config.toml
n_layer = 11
d_model = 192
n_experts = 64
experts_per_token = 2
d_expert = 128
d_shared_expert = 128
activation = "squared_relu"
moe_layers = [2, 3, 4, 5, 6, 7, 8, 9, 10]
n_empty_slots = 32
router_score = "softmax"
normalize_top_k = true
routed_scale = 1.41
balance_loss = 0.00622
balance_bias = false
router_cosine_scale = 10.0
init_std_router = 0.00979
lr_router = 0.00216
vocab_size = 4096
norm = "layernorm"
norm_eps = 1e-06
tie_embeddings = "early"
optimizer = "soap_variant"
lr = 0.0042
beta1 = 0.95
beta2 = 0.99
batch_tokens = [32768, 65536]
seq_len = 1024
train_tokens = 365400000
steps = 7595
dataset = "wikipedia_en"
Below are experts of layer 7 (counted from 0) of a mixture-of-experts language model. Rows are named router (the router's row for the expert), down (a neuron's output weights, with its number) and show model dimensions 0-191. Each number is 50 + 12 x the weight over its row's rms, rounded and kept within 0 to 99.
After each expert's rows: a language model's description of what the expert responds to. This comes from a sample of Wikipedia text that the model never trained on.

# expert 41
router:41 51 39 38 41 35 48 56 62 53 53 42 48 66 54 34 44 51 66 47 53 32 35 39 39 59 46 43 39 65 72 62 51 61 54 51 47 55 56 42 46 42 58 23 50 57 47 40 56 68 61 60 42 54 64 56 39 52 32 61 57 67 55 52 41 14 43 46 53 57 56 70 36 40 38 57 46 40 31 34 26 52 49 45 85 44 82 49 56 37 40 40 68 42 57 47 60 46 61 65 46 81 50 42 57 61 55 13 35 63 62 45 43 66 61 44 59 39 46 69 44 51 56 43 44 53 57 65 56 65 32 60 45 38 52 74 40 65 46 53 50 61 31 62 48 52 48 55 47 47 49 59 59 61 44 59 38 63 42 59 65 51 54 52 68 51 28 36 45 36 40 61 65 43 48 55 54 44 55 65 30 38 75 60 26 38 33 46 23 58 37 42
down0:72 49 48 18 46 39 59 62 42 24 37 32 51 51 39 57 59 57 44 45 57 59 60 48 40 41 47 44 25 44 66 40 53 60 59 37 46 55 63 37 49 71 43 65 09 77 53 49 45 66 57 50 45 71 43 71 65 56 41 34 50 87 42 43 59 47 55 60 46 39 60 52 62 39 51 46 48 66 49 36 47 60 54 57 37 60 40 48 63 63 47 39 44 40 46 34 45 52 51 57 19 35 52 37 58 30 48 43 52 56 44 59 55 55 54 45 59 49 56 35 39 67 63 71 40 41 45 61 45 48 74 45 37 47 28 56 70 61 69 57 63 56 43 48 52 50 52 33 60 42 48 30 46 64 47 70 51 28 55 46 35 60 48 44 24 53 51 67 66 32 61 49 48 29 40 43 50 71 51 45 50 60 46 62 65 47 40 64 57 59 32 58
It responds to: Word-initial Latinate prefixes. Opening pieces of split words after articles, mostly Latin or Greek prefixes, such as def(ence), sur(gery), prot(agonist), im, prov, mon.

# expert 2
router:47 52 56 55 36 45 61 54 36 54 47 52 55 46 35 48 48 70 51 41 56 59 61 52 53 54 44 25 48 29 46 45 39 46 50 45 49 38 38 72 67 30 42 39 58 45 45 67 47 29 55 40 57 78 47 57 59 30 54 65 33 58 46 61 70 39 66 47 34 66 60 57 53 66 53 40 44 47 67 59 55 43 16 33 44 33 38 40 55 51 46 57 56 28 53 52 43 63 69 35 83 52 44 58 56 42 58 51 39 48 58 53 50 66 45 38 45 30 66 45 44 51 56 35 79 86 49 38 47 73 58 37 51 41 53 39 49 52 60 59 69 75 39 58 41 63 54 50 71 50 43 62 40 27 51 41 58 48 69 36 56 37 47 53 40 65 46 45 38 27 52 40 58 28 51 46 39 34 68 42 45 41 57 58 34 43 53 55 48 22 62 62
down2:51 53 63 53 42 46 54 63 54 37 52 29 45 17 65 45 31 64 55 51 43 31 43 60 39 32 56 62 86 56 49 47 49 54 31 66 60 51 59 59 49 50 44 43 64 48 58 57 46 51 39 52 45 51 31 49 32 46 34 20 50 36 64 54 59 68 49 41 27 27 61 36 46 38 59 45 38 44 57 36 69 57 51 55 64 42 43 43 63 47 46 44 71 46 50 37 38 32 36 42 47 24 41 41 62 68 44 62 57 45 67 45 41 69 53 69 36 42 53 47 51 64 56 42 39 52 72 50 63 46 45 42 35 59 54 50 54 39 57 62 44 60 53 61 72 50 14 58 50 50 57 48 35 48 44 39 44 35 49 55 38 27 53 54 38 74 45 36 35 42 72 48 57 61 63 64 49 64 60 38 72 64 40 64 55 59 58 49 36 19 55 59
It responds to: Name consonant clusters. Mid-word pieces with z, k, s or d inside foreign surnames and names, such as Miy-az-awa, Van-z-illotta, szaracz-k-ow, Ch-os-en.

# expert 6
router:27 53 57 59 40 72 70 65 42 30 62 10 37 24 21 42 56 54 39 36 35 44 74 46 58 75 59 37 52 39 39 23 57 50 54 46 38 20 47 53 36 49 45 45 45 48 54 64 49 57 64 37 59 59 50 46 54 40 33 39 37 56 43 34 51 48 57 60 60 62 35 55 58 53 51 45 58 56 63 55 54 55 56 61 48 46 25 31 41 33 40 62 54 37 56 77 56 40 59 44 43 46 46 47 32 49 51 60 38 45 54 58 71 49 45 47 52 29 55 41 50 35 64 64 47 44 66 67 33 59 84 35 54 53 66 49 34 57 45 42 53 62 55 49 45 63 58 55 75 38 49 57 57 49 44 53 55 49 67 21 66 62 53 63 57 45 50 45 46 55 50 54 54 60 40 63 50 43 58 45 45 53 44 57 22 45 63 47 36 43 48 78
down0:40 42 44 49 34 60 58 69 48 44 44 39 32 35 53 60 37 35 55 50 58 48 54 59 51 61 63 54 50 66 56 40 46 62 48 60 36 32 40 53 58 38 72 61 34 52 43 54 37 35 46 39 57 45 44 44 62 76 50 51 61 35 51 48 49 53 42 38 65 53 42 36 44 53 49 70 49 43 84 43 43 57 69 44 48 41 16 50 49 52 58 65 56 65 55 42 40 62 39 36 37 38 68 61 52 62 56 44 51 62 70 60 47 50 44 42 61 49 63 57 68 43 56 52 33 38 67 39 59 66 46 61 51 43 34 60 38 56 41 33 47 49 53 57 70 43 28 57 45 65 43 46 73 53 58 55 58 62 42 34 22 45 52 40 50 75 40 45 63 45 39 69 54 71 51 27 36 42 49 62 46 71 58 06 41 71 40 43 60 31 73 39
It responds to: Surname ending pieces. Final word pieces of personal surnames, often Slavic or European, in sports tables and name lists, such as -ski, -ić, -ova, -berg.

# expert 11
router:49 47 35 57 66 65 25 53 12 45 37 41 52 38 40 23 40 53 56 33 48 48 57 43 68 49 52 38 54 61 35 47 47 59 79 83 41 51 59 54 59 31 60 63 60 59 60 33 53 36 91 50 52 61 55 47 49 39 39 38 39 47 65 53 63 44 59 34 32 58 51 25 43 52 35 55 52 54 44 39 41 55 59 33 37 60 35 29 65 39 62 58 60 55 52 32 33 54 62 47 49 45 53 56 46 68 50 30 46 62 42 64 38 51 46 62 46 57 59 57 60 53 73 44 69 62 30 62 52 49 48 61 36 48 57 75 42 71 37 50 64 64 68 46 52 61 58 52 42 36 56 39 47 45 64 56 52 36 50 16 38 46 56 51 35 36 41 52 58 47 59 41 43 46 71 40 52 71 39 60 47 44 35 66 50 61 53 43 47 44 41 48
down0:70 36 27 72 58 45 34 55 63 52 76 54 62 39 47 48 56 49 61 59 51 53 37 54 46 63 61 36 52 73 63 58 62 37 54 37 49 53 61 63 37 72 56 62 54 64 68 68 50 58 40 44 49 71 28 56 54 49 49 36 57 48 34 39 51 50 43 40 45 40 54 20 35 56 60 36 37 31 52 46 61 77 64 55 48 41 57 75 45 51 57 58 47 59 41 51 52 45 54 60 59 40 39 50 68 62 48 67 45 39 45 44 66 34 36 27 43 37 53 34 48 53 39 48 50 64 42 65 62 50 67 38 34 54 47 43 57 48 57 58 41 50 55 65 54 58 47 42 64 55 44 28 40 29 44 49 51 53 50 60 76 41 54 31 28 65 60 50 70 57 55 49 31 31 52 26 48 30 37 49 26 41 41 63 45 68 51 62 85 58 68 57
It responds to: Noun and verb stems. Middle or final pieces of abstract nouns and verbs, especially before -ion/-ed/-ing, such as int(ention), disc(uss)ion, re(ason), attempt, fail, claim.

# expert 35
router:37 53 59 83 50 53 59 44 48 45 47 43 56 45 61 39 63 53 33 41 51 58 52 56 49 53 44 42 64 68 61 60 27 51 49 65 51 38 23 60 62 56 36 46 59 42 43 28 30 33 38 58 45 58 23 54 64 52 70 38 58 37 41 64 54 45 52 63 50 72 23 45 42 34 72 58 64 46 66 37 47 44 26 39 71 41 46 33 64 56 67 76 68 37 52 44 47 57 45 52 37 64 33 51 52 61 56 48 55 45 55 54 39 52 49 74 53 52 59 33 44 59 48 26 54 41 49 49 36 40 52 42 49 54 34 48 36 41 33 54 62 49 62 40 57 60 48 27 57 58 65 65 26 35 62 35 42 65 62 45 52 42 55 42 32 39 35 42 62 55 59 42 41 38 72 21 36 58 52 36 61 56 60 65 75 61 53 48 52 40 38 64
down0:67 31 35 68 64 43 52 70 46 67 48 42 62 19 56 52 43 59 54 38 28 21 50 55 57 41 58 36 58 55 30 71 30 49 70 41 50 34 60 40 47 71 55 63 71 49 48 51 30 51 69 78 58 58 46 53 54 55 43 42 73 47 33 51 26 50 34 41 57 61 45 52 51 50 56 37 45 35 67 60 55 51 57 60 66 57 50 35 66 63 67 61 34 30 60 70 45 65 63 57 45 49 49 51 62 48 29 45 44 46 49 54 44 66 60 54 63 51 51 52 44 76 42 59 45 62 50 49 48 68 44 51 60 43 53 30 34 40 53 65 70 38 54 35 56 69 49 77 46 48 57 45 44 45 54 44 46 40 63 40 34 42 53 58 56 67 55 60 47 53 45 56 51 58 62 36 49 60 45 72 46 33 34 55 45 78 37 71 67 43 37 34
It responds to: Double-l name syllables. Syllables with doubled consonants like ill, all, oll, enn inside names and words, such as K(ill)arney, B(all)ard, m(ill)ions, Mill, Penn.

# expert 45
router:62 74 51 61 58 51 47 48 34 58 62 40 63 22 54 53 51 52 62 43 49 66 45 53 55 22 32 53 44 54 57 44 61 79 39 56 55 47 32 53 51 45 65 67 35 52 53 37 63 42 61 50 50 46 45 53 45 36 44 22 52 38 45 68 63 30 59 32 52 54 56 58 56 74 49 57 48 26 41 61 56 44 16 39 29 51 62 47 44 43 48 62 25 61 35 46 54 29 53 45 61 32 56 46 50 56 46 45 75 58 78 59 55 54 32 53 57 52 60 37 56 41 50 51 46 54 69 48 51 56 76 41 62 46 45 30 38 33 58 51 44 49 38 58 37 40 39 39 29 41 36 57 44 84 47 70 58 31 47 76 74 32 64 35 47 54 54 53 50 37 49 54 41 65 33 40 54 45 63 68 57 48 48 50 56 52 53 66 59 62 42 48
down24:72 36 85 75 31 47 42 39 16 45 50 46 53 54 48 45 51 51 57 46 34 61 40 66 61 38 18 59 47 61 51 44 46 55 31 58 74 49 50 36 50 26 53 38 57 33 43 52 48 46 59 58 50 54 69 51 50 50 42 47 56 59 55 58 61 21 38 57 48 65 43 40 21 54 42 42 51 55 36 54 47 52 39 33 54 24 65 30 45 50 54 73 61 34 75 40 55 50 40 37 31 44 49 71 60 42 41 26 61 63 57 40 48 52 41 48 61 52 49 65 80 57 37 47 60 45 50 54 27 60 73 55 43 54 58 47 57 59 54 62 32 70 59 50 47 62 48 48 42 47 40 27 66 64 61 45 60 60 68 57 66 61 31 35 48 50 43 49 46 47 35 40 52 55 51 52 42 49 29 57 30 55 41 48 52 33 46 61 40 54 49 43
It responds to: Year leading digits. Leading digits 1 and 9 of years and dates, as in the 1930s, (1910–, 1998, also other small-number digits in tables.

# expert 36
router:56 55 50 30 22 52 50 43 46 61 33 52 49 45 60 41 49 40 51 57 17 72 36 29 68 69 56 56 79 64 33 20 54 60 46 58 60 58 29 46 64 42 58 44 47 57 35 57 53 37 61 73 46 73 42 46 34 50 32 47 48 50 45 56 47 51 37 53 53 47 56 57 39 59 48 59 47 48 29 35 69 46 54 49 58 59 42 56 49 23 58 61 52 75 48 30 58 59 61 54 39 51 35 53 59 53 46 50 83 60 58 45 49 33 50 73 49 48 46 48 69 60 54 39 57 47 48 42 48 31 46 77 34 70 50 26 61 30 49 28 55 56 59 43 53 69 34 49 45 43 26 38 68 34 48 48 52 55 67 52 31 43 60 42 40 55 41 38 40 46 39 50 49 38 46 40 62 40 61 74 38 58 51 52 46 66 64 47 41 41 53 62
down0:39 43 35 29 67 56 70 34 54 41 58 59 71 47 38 62 52 44 63 42 40 43 45 58 43 59 53 45 77 35 53 54 47 43 69 65 44 31 40 43 43 48 24 55 56 50 39 68 73 48 48 46 66 49 47 39 58 46 47 54 57 42 52 51 27 72 55 59 49 72 33 44 52 53 44 61 53 33 50 57 43 67 31 38 59 81 69 39 73 52 55 49 66 40 52 47 63 46 73 45 31 64 39 43 63 48 44 48 45 64 59 31 59 50 38 46 61 56 41 49 59 38 62 47 48 32 44 74 37 57 63 48 52 34 68 58 41 52 44 42 53 63 76 69 42 58 72 60 59 42 62 58 60 47 43 28 42 59 52 50 60 51 66 39 67 34 49 55 65 64 54 43 32 51 27 54 36 55 54 64 61 72 65 38 71 57 49 42 65 22 50 58
It responds to: Concrete everyday nouns. Concrete nouns for things and substances, such as water, fire, ship, house, power, and endings of words like garage, luggage, workplace.

# expert 24
router:54 34 72 51 54 28 39 57 50 60 52 37 55 52 47 37 52 48 31 49 39 51 48 49 46 51 66 54 30 62 48 39 38 52 92 61 71 36 56 51 52 33 42 66 43 62 65 42 42 62 16 66 70 59 56 48 49 72 60 54 44 42 73 79 49 41 48 64 46 56 55 57 40 51 41 46 52 49 36 39 43 54 72 33 47 49 49 56 67 63 51 56 46 55 50 63 72 71 46 33 32 40 47 53 45 39 55 59 52 51 46 48 50 42 52 41 57 33 67 55 48 48 34 31 36 65 54 67 38 61 41 54 52 10 61 67 37 35 65 53 55 63 34 64 47 47 62 44 51 25 62 54 69 49 53 31 53 44 55 54 51 42 39 62 35 58 26 40 55 53 30 29 57 56 24 58 64 64 48 54 60 47 62 51 39 55 51 36 47 53 61 52
down0:66 59 75 60 44 69 45 40 54 59 59 58 53 50 42 60 52 41 28 34 63 39 30 43 39 73 52 41 41 46 60 48 47 70 54 45 58 50 43 43 64 54 60 56 49 44 41 39 34 54 55 51 43 65 28 45 49 40 39 50 46 44 51 63 62 44 50 49 56 48 50 56 46 35 67 58 36 54 45 24 61 70 68 55 47 51 43 45 32 55 49 56 75 32 29 75 49 33 64 38 34 37 58 48 43 59 84 64 54 51 27 39 82 65 55 38 46 39 40 63 56 40 54 39 57 26 55 76 34 48 59 64 60 55 57 52 46 64 66 49 42 50 31 57 48 39 41 31 33 29 30 46 41 31 70 48 56 43 39 38 49 39 46 63 54 45 64 45 52 51 27 33 51 43 41 54 45 38 43 60 63 62 63 42 58 23 27 47 48 53 45 66
It responds to: To, by and modals. Prepositions and modals after verbs or participles, such as to, by, can, must, plus See in See also headings.

# expert 1
router:71 38 48 57 44 52 27 44 21 54 37 52 50 59 56 32 49 45 44 37 46 47 29 37 49 54 42 42 65 74 47 53 43 59 61 54 47 47 56 49 43 54 45 44 36 43 43 53 33 45 70 32 36 73 45 39 48 50 72 57 49 48 39 56 38 75 57 63 70 46 32 35 43 66 61 44 48 39 52 38 46 56 68 75 49 38 29 21 66 50 61 50 46 66 62 49 57 55 35 59 49 65 21 51 30 58 47 38 83 58 40 50 26 44 60 33 40 58 42 39 58 54 50 24 57 49 40 73 61 50 57 49 64 54 65 53 52 35 71 42 59 66 77 65 31 62 57 26 47 42 41 50 52 45 72 42 48 48 50 45 30 45 38 61 46 68 54 46 50 35 52 51 36 49 52 39 57 49 46 54 34 41 44 73 58 43 46 47 55 59 64 60
down0:44 23 37 63 38 67 55 57 56 50 46 60 53 51 82 49 36 29 38 68 42 43 27 48 47 54 44 54 47 55 70 51 47 66 57 57 51 63 44 68 56 47 33 55 59 46 49 61 66 39 19 46 49 37 42 45 69 55 49 55 48 44 54 34 30 43 53 52 47 56 54 46 50 35 51 62 42 73 45 35 62 50 35 55 67 63 40 58 54 58 24 56 50 60 43 65 71 37 37 64 54 42 47 58 36 52 13 59 60 60 34 71 66 67 47 56 47 44 40 66 47 45 41 46 58 66 67 57 29 39 58 45 43 21 53 57 48 39 44 41 38 37 44 47 65 41 66 60 49 62 49 77 63 63 41 51 74 52 56 37 49 48 46 57 56 41 59 54 42 58 62 46 36 52 60 22 41 45 33 78 40 62 31 59 33 38 38 35 51 42 42 64
It responds to: Table number digits. Single digits and word endings inside numbers in wiki tables and results, such as 17.1-7, 196-4, plus endings like -ial, -ment.

# expert 16
router:32 45 66 45 27 17 70 63 56 26 66 31 43 50 46 42 43 56 61 39 25 32 61 65 62 48 45 42 43 47 68 30 52 51 51 51 72 61 54 54 49 43 45 33 52 51 44 58 53 69 46 33 61 54 35 43 37 62 41 55 44 39 38 35 50 35 73 54 74 65 41 69 53 69 40 32 54 54 53 37 41 50 38 57 46 42 43 47 64 49 25 78 53 34 52 55 65 49 56 49 72 69 41 54 51 29 45 50 60 52 66 50 42 71 54 57 50 53 39 60 33 60 47 45 58 55 63 48 33 64 56 45 69 36 66 77 60 51 35 67 74 62 42 46 75 51 48 55 47 50 40 67 53 51 66 28 50 58 41 28 72 53 65 42 59 50 38 44 43 41 58 44 65 41 37 44 65 45 40 36 48 55 48 39 61 51 56 46 53 48 40 39
down0:48 52 38 29 60 46 62 48 39 46 32 42 40 60 40 63 44 38 49 74 61 57 40 45 72 57 55 60 75 69 86 35 39 45 51 42 68 45 37 49 41 50 42 51 59 53 66 57 70 62 68 40 46 40 34 43 42 52 49 46 46 21 52 65 29 32 62 44 70 61 58 34 60 42 15 55 52 39 60 71 38 68 52 59 59 55 62 50 46 75 56 30 52 59 48 74 35 61 23 43 49 53 72 54 55 60 53 44 58 39 60 69 52 60 57 70 48 71 67 49 56 38 26 44 40 78 43 40 53 64 66 28 34 63 59 48 42 35 49 56 46 53 39 48 45 49 65 47 56 47 53 52 57 40 60 36 47 51 36 56 53 44 40 65 40 57 41 40 57 45 59 53 35 65 51 55 54 64 42 59 53 51 55 61 42 52 32 66 65 50 64 50
It responds to: First-name pieces. Opening pieces of given names and surnames in credits, rosters and lists, such as Rob-, Christ-, Sam, William, Kenn-.

# expert 23
router:44 54 65 64 40 31 59 51 41 55 64 59 50 66 34 30 40 65 40 34 51 63 61 36 49 54 47 48 56 52 28 40 33 54 38 52 57 36 41 58 59 55 44 32 37 56 42 51 34 67 47 39 34 78 40 46 48 43 31 51 52 47 32 43 59 54 71 80 77 62 37 56 61 48 50 49 45 38 66 39 62 62 42 56 41 48 28 32 62 47 46 62 82 41 58 57 27 35 67 31 49 55 42 52 38 45 39 51 66 38 44 63 56 42 42 69 55 55 59 40 39 33 44 47 62 61 52 54 60 48 70 37 32 41 47 52 50 60 41 52 57 38 49 44 61 60 30 43 79 63 41 35 74 43 44 53 67 39 44 39 61 72 53 80 48 42 39 38 44 55 49 43 50 39 34 29 58 40 45 43 66 50 36 57 56 64 61 39 45 35 45 69
down1:35 27 42 60 38 58 64 45 41 62 48 53 67 59 20 53 59 58 21 35 65 60 53 31 38 50 33 48 53 40 54 38 30 51 34 61 52 69 42 60 56 66 25 54 49 46 47 45 53 52 43 49 36 43 36 49 35 47 41 47 43 47 61 65 52 54 64 61 74 67 71 31 39 34 46 59 41 49 66 60 45 48 57 61 64 49 64 53 38 41 79 53 74 43 67 59 53 52 35 66 57 73 48 49 38 50 43 45 44 59 63 65 47 27 64 47 59 50 42 61 48 47 47 45 43 51 71 48 27 53 65 60 50 55 61 38 53 57 60 72 58 74 51 67 48 84 70 69 64 47 49 40 49 47 77 69 60 59 48 41 49 38 49 56 38 55 27 52 54 32 59 49 56 50 41 29 41 42 69 51 40 59 45 47 56 43 35 36 60 39 41 44
It responds to: Surname pieces. Surnames and pieces of personal names after a capital initial letter, such as Smith, Jones, Williams, K(ey)ser, H(ae)ger, Son(the)imer.

# expert 53
router:40 57 49 49 54 38 49 65 56 27 55 60 61 47 53 50 44 38 24 51 68 62 47 38 62 49 36 63 46 68 30 48 40 45 65 54 48 43 27 54 61 64 47 21 38 56 63 52 46 41 58 71 64 72 64 61 42 53 42 50 45 64 58 58 65 55 53 55 39 38 39 43 58 52 70 46 31 72 57 51 55 39 42 33 42 62 39 37 77 51 42 83 40 48 48 73 45 42 50 54 47 47 48 63 40 28 62 51 86 39 59 51 83 40 56 74 41 63 77 43 59 40 51 31 62 48 61 38 54 44 30 47 32 45 46 53 57 47 64 40 39 54 44 49 56 55 50 45 53 26 44 46 48 44 60 10 58 54 50 60 55 56 44 56 26 50 36 33 65 40 69 54 48 48 36 45 53 36 46 37 57 51 49 55 64 58 61 42 54 38 47 50
down0:32 44 61 58 51 61 46 39 42 42 60 45 71 40 45 46 50 61 46 49 35 66 48 43 72 59 48 49 42 41 35 34 50 62 41 49 59 56 46 34 31 34 49 70 61 56 55 42 62 28 72 62 46 57 43 40 44 34 66 34 52 65 47 41 58 55 46 53 61 53 40 52 48 18 54 58 39 50 48 45 52 61 71 50 47 39 33 58 60 42 49 40 47 38 56 65 38 49 32 68 29 50 73 56 62 69 47 35 45 59 43 56 31 34 31 48 65 68 51 59 41 50 47 47 57 62 18 56 64 66 56 50 55 43 24 56 52 58 45 41 49 44 65 39 19 52 52 55 54 70 47 52 36 59 57 51 47 41 61 35 54 34 70 73 35 51 39 57 57 65 41 44 44 39 40 21 37 50 67 96 48 39 65 60 49 49 41 44 63 41 61 48
It responds to: English place-name elements. Pieces of English-style place and surname compounds in geographic text, such as Wood, Rock, Green, F(oot), Sm(oot)h Cove, Bro(ck)enhurst, (Jones)boro.

# expert 39
router:59 49 52 42 64 51 52 55 48 57 49 50 59 63 63 31 60 52 35 36 55 48 52 61 36 42 32 60 37 56 20 44 41 70 62 44 53 71 32 49 41 52 56 66 37 44 61 59 51 66 33 69 40 47 55 53 63 40 59 47 63 63 61 41 29 39 25 76 58 46 56 49 35 65 65 77 29 56 68 45 63 21 37 56 46 59 33 54 51 36 61 47 36 44 50 28 57 51 71 63 30 39 55 72 42 46 65 47 51 34 62 50 39 45 61 54 27 48 66 32 32 29 53 55 54 67 65 58 42 55 22 44 58 63 42 37 61 74 59 58 24 53 50 38 53 45 51 54 62 54 59 26 62 66 69 52 62 69 62 47 44 55 42 34 48 49 51 41 42 64 44 55 54 43 43 31 41 60 62 52 39 44 50 55 50 51 35 39 37 55 41 59
down0:55 44 63 76 53 51 42 36 44 48 60 41 56 39 60 67 59 38 62 59 52 44 57 55 53 55 52 46 54 53 64 64 44 43 43 40 51 48 30 46 51 41 48 55 69 70 55 52 48 33 60 54 56 18 36 41 32 43 31 50 57 65 54 40 62 68 47 55 32 62 27 56 63 50 50 69 46 44 47 35 72 66 71 58 54 68 59 28 66 43 60 58 60 46 41 55 41 41 45 39 40 49 30 68 44 32 61 61 67 49 43 19 53 76 41 28 56 59 62 39 47 30 54 59 57 27 70 59 44 50 69 41 72 40 58 64 52 52 67 52 60 30 47 35 68 50 30 55 56 32 51 40 51 62 57 53 39 62 37 67 35 38 54 50 64 45 56 31 48 46 46 41 38 47 44 46 61 39 68 50 37 32 53 50 24 75 63 57 52 51 72 49
It responds to: Prepositions after verbs. Prepositions and particles following verbs or nouns, such as under, along, at, with, out, plus light verbs like make or take.

# expert 28
router:42 48 51 50 47 55 55 51 68 48 51 50 54 53 58 22 42 35 65 46 33 52 45 20 47 85 25 30 61 37 67 43 22 42 47 59 48 43 42 59 43 56 39 54 52 46 26 44 46 43 52 57 51 47 52 65 22 56 68 54 46 32 58 51 46 27 30 52 43 54 34 49 80 49 40 59 68 55 48 45 67 48 43 48 59 60 47 51 41 50 55 41 47 57 67 59 40 57 70 76 38 46 30 56 63 31 49 42 51 62 42 38 44 67 55 66 61 41 44 44 34 62 58 25 65 69 61 70 58 64 35 44 37 54 37 54 42 43 70 46 49 33 52 78 57 49 64 27 56 58 44 58 49 66 47 47 38 55 74 40 46 53 60 32 58 52 29 45 60 50 50 42 57 63 62 44 40 61 56 79 47 61 60 52 42 33 52 56 50 49 50 62
down0:52 50 42 62 64 43 60 37 38 53 60 83 52 57 42 48 70 52 47 54 47 47 42 55 45 75 40 46 38 34 53 57 39 28 50 43 65 40 53 56 30 45 45 56 38 59 41 63 60 46 57 66 46 71 64 61 63 63 50 62 61 56 67 53 67 28 30 76 52 15 35 25 57 37 78 51 53 63 57 42 62 45 48 22 51 57 62 50 34 48 32 56 67 57 50 54 42 46 31 60 56 43 45 48 58 52 65 50 58 40 51 55 54 57 41 48 73 65 62 50 48 70 43 58 48 49 42 41 57 53 57 62 42 52 45 34 34 46 35 49 25 52 52 45 38 44 69 62 57 51 62 73 74 61 33 36 56 64 63 57 51 48 61 62 41 47 47 55 45 25 48 58 82 51 46 57 41 56 72 40 61 45 54 49 43 53 70 43 75 69 56 49
It responds to: Common word-start stems. Opening stems of ordinary words, often after the or a, such as rest- in restoration, organ-, cult-, col-, and the nouns part and end.

# expert 32
router:62 69 54 37 38 57 52 37 29 52 52 30 34 74 58 55 46 46 37 55 43 63 37 47 33 80 51 46 51 68 55 61 45 74 50 65 63 60 40 61 54 14 36 50 40 44 59 70 29 44 56 52 57 49 45 69 47 50 63 52 80 33 61 54 51 58 54 39 51 31 53 54 45 28 57 46 44 29 55 46 44 64 50 46 46 38 24 38 71 48 48 46 61 64 43 45 39 46 63 68 45 58 38 69 53 33 61 38 53 55 60 57 49 52 56 44 41 62 45 48 53 72 61 24 52 38 44 40 41 61 51 39 62 53 43 34 31 55 48 45 51 42 43 45 42 66 44 58 62 55 64 28 61 48 31 43 76 58 73 41 39 46 44 54 54 37 66 54 58 34 44 42 34 64 39 47 43 59 29 39 27 70 60 64 44 66 42 49 38 32 45 35
down0:32 61 45 37 39 49 49 38 31 32 41 32 64 49 39 47 47 73 59 35 58 60 80 56 44 47 55 57 91 49 47 43 59 36 53 51 43 48 45 38 61 63 20 81 40 55 58 55 46 35 66 49 63 45 50 43 41 65 30 25 42 46 56 66 60 45 40 74 48 38 39 38 35 64 48 42 50 45 51 49 31 43 33 56 65 37 53 51 58 58 55 56 52 31 40 75 73 35 51 39 79 49 44 61 69 40 53 54 44 31 22 36 47 63 60 53 40 69 47 57 31 46 42 46 36 61 49 50 52 49 51 61 54 66 34 52 46 54 35 53 43 56 38 47 36 70 54 51 45 35 55 63 40 35 45 40 54 36 46 71 48 39 67 53 53 37 70 49 36 51 60 51 57 47 48 44 58 48 52 57 48 77 52 66 55 48 22 37 57 51 48 52
It responds to: Capital-letter abbreviations. Single capitals and letter pieces inside acronyms, formats, codes and URLs, such as CD-U, DL, PDA and www.

# expert 10
router:39 51 30 44 48 48 43 58 55 50 37 50 38 47 46 61 49 43 39 44 29 74 57 69 58 40 42 41 55 63 60 61 47 61 24 43 42 42 47 28 44 60 50 45 31 50 46 64 39 23 51 46 53 50 40 38 52 53 56 64 48 45 73 49 51 36 43 64 52 55 36 60 69 38 51 46 49 51 66 54 65 55 73 27 65 19 51 31 51 29 39 51 49 57 56 54 34 51 45 62 47 61 59 55 53 38 54 52 55 36 48 73 76 24 65 56 48 59 53 46 71 66 44 54 46 45 50 56 62 50 31 55 48 38 58 56 53 44 54 37 62 57 54 87 61 49 51 42 60 60 72 37 44 39 51 55 60 48 51 35 47 53 64 70 53 37 31 69 49 56 37 56 56 35 49 88 50 37 46 40 24 41 71 49 34 25 71 52 49 46 39 42
down0:55 50 42 71 63 49 59 51 60 65 66 52 55 44 38 48 45 60 41 42 57 76 57 44 43 72 58 59 75 54 48 54 70 59 56 65 50 38 54 60 53 37 74 69 68 66 58 40 57 41 51 42 61 64 57 54 54 45 50 45 56 45 31 46 56 48 28 47 75 63 58 48 46 55 67 50 38 61 48 58 45 54 71 56 45 65 57 32 45 60 41 51 72 64 66 60 26 35 52 31 44 58 55 57 51 26 49 46 54 55 44 40 35 60 48 40 55 48 58 58 30 63 32 64 48 79 32 45 61 52 57 50 24 70 24 36 44 46 50 47 60 58 57 64 54 39 50 59 46 19 37 66 60 56 54 33 25 39 61 64 62 43 19 39 48 51 52 49 51 44 51 49 43 46 59 49 48 72 61 52 63 48 34 65 39 52 83 44 52 55 38 73
It responds to: Table cell separators. Pipes, semicolons and header words inside sports and election tables, such as | between cells, ; in GF; GA, Votes, Apps, ±%.

# expert 40
router:54 53 39 69 35 59 43 53 68 54 53 67 52 47 33 52 51 43 36 36 32 68 53 24 51 59 32 36 44 65 51 34 61 43 57 84 47 44 49 50 32 63 38 61 65 64 53 53 39 31 67 42 59 58 50 56 54 44 59 52 37 39 64 61 34 45 50 53 29 49 48 55 68 47 46 76 69 37 64 66 53 52 65 43 64 47 45 60 47 56 53 47 50 35 25 28 21 33 53 46 27 60 49 62 61 80 35 35 62 64 46 40 49 61 64 58 63 45 51 53 62 30 44 42 44 66 46 47 51 60 54 54 40 48 57 56 48 54 43 46 57 57 52 47 53 62 69 45 61 55 53 64 33 40 36 34 52 58 48 40 54 37 53 56 30 19 31 51 60 22 35 43 51 60 49 54 44 41 49 68 26 57 46 58 67 77 46 36 61 41 64 55
down0:40 68 62 19 37 77 29 50 44 60 51 42 45 61 48 37 44 45 54 42 56 39 45 26 50 38 32 60 43 56 38 48 53 33 55 37 66 44 51 17 61 41 43 56 26 61 47 52 56 53 39 53 50 50 34 50 48 45 65 43 63 30 49 64 42 48 78 66 71 48 43 44 70 46 54 52 50 38 43 57 32 29 48 33 61 36 58 48 47 32 46 42 40 54 54 46 86 64 69 48 31 48 32 58 54 65 50 52 50 62 56 50 48 66 61 86 29 60 43 51 53 53 41 63 46 68 37 37 57 34 43 37 60 61 29 61 44 49 48 36 58 59 46 34 49 52 67 49 59 31 75 55 47 40 51 69 50 52 58 48 37 46 41 56 55 42 65 40 58 48 57 44 55 54 62 45 46 48 51 65 37 41 37 58 66 39 38 64 66 32 60 67
It responds to: Latinate prefix stems. First-syllable stems of Latinate verbs and adjectives before endings like -ive, -ion, -or, such as ex-, cons-, sec-, direct, success.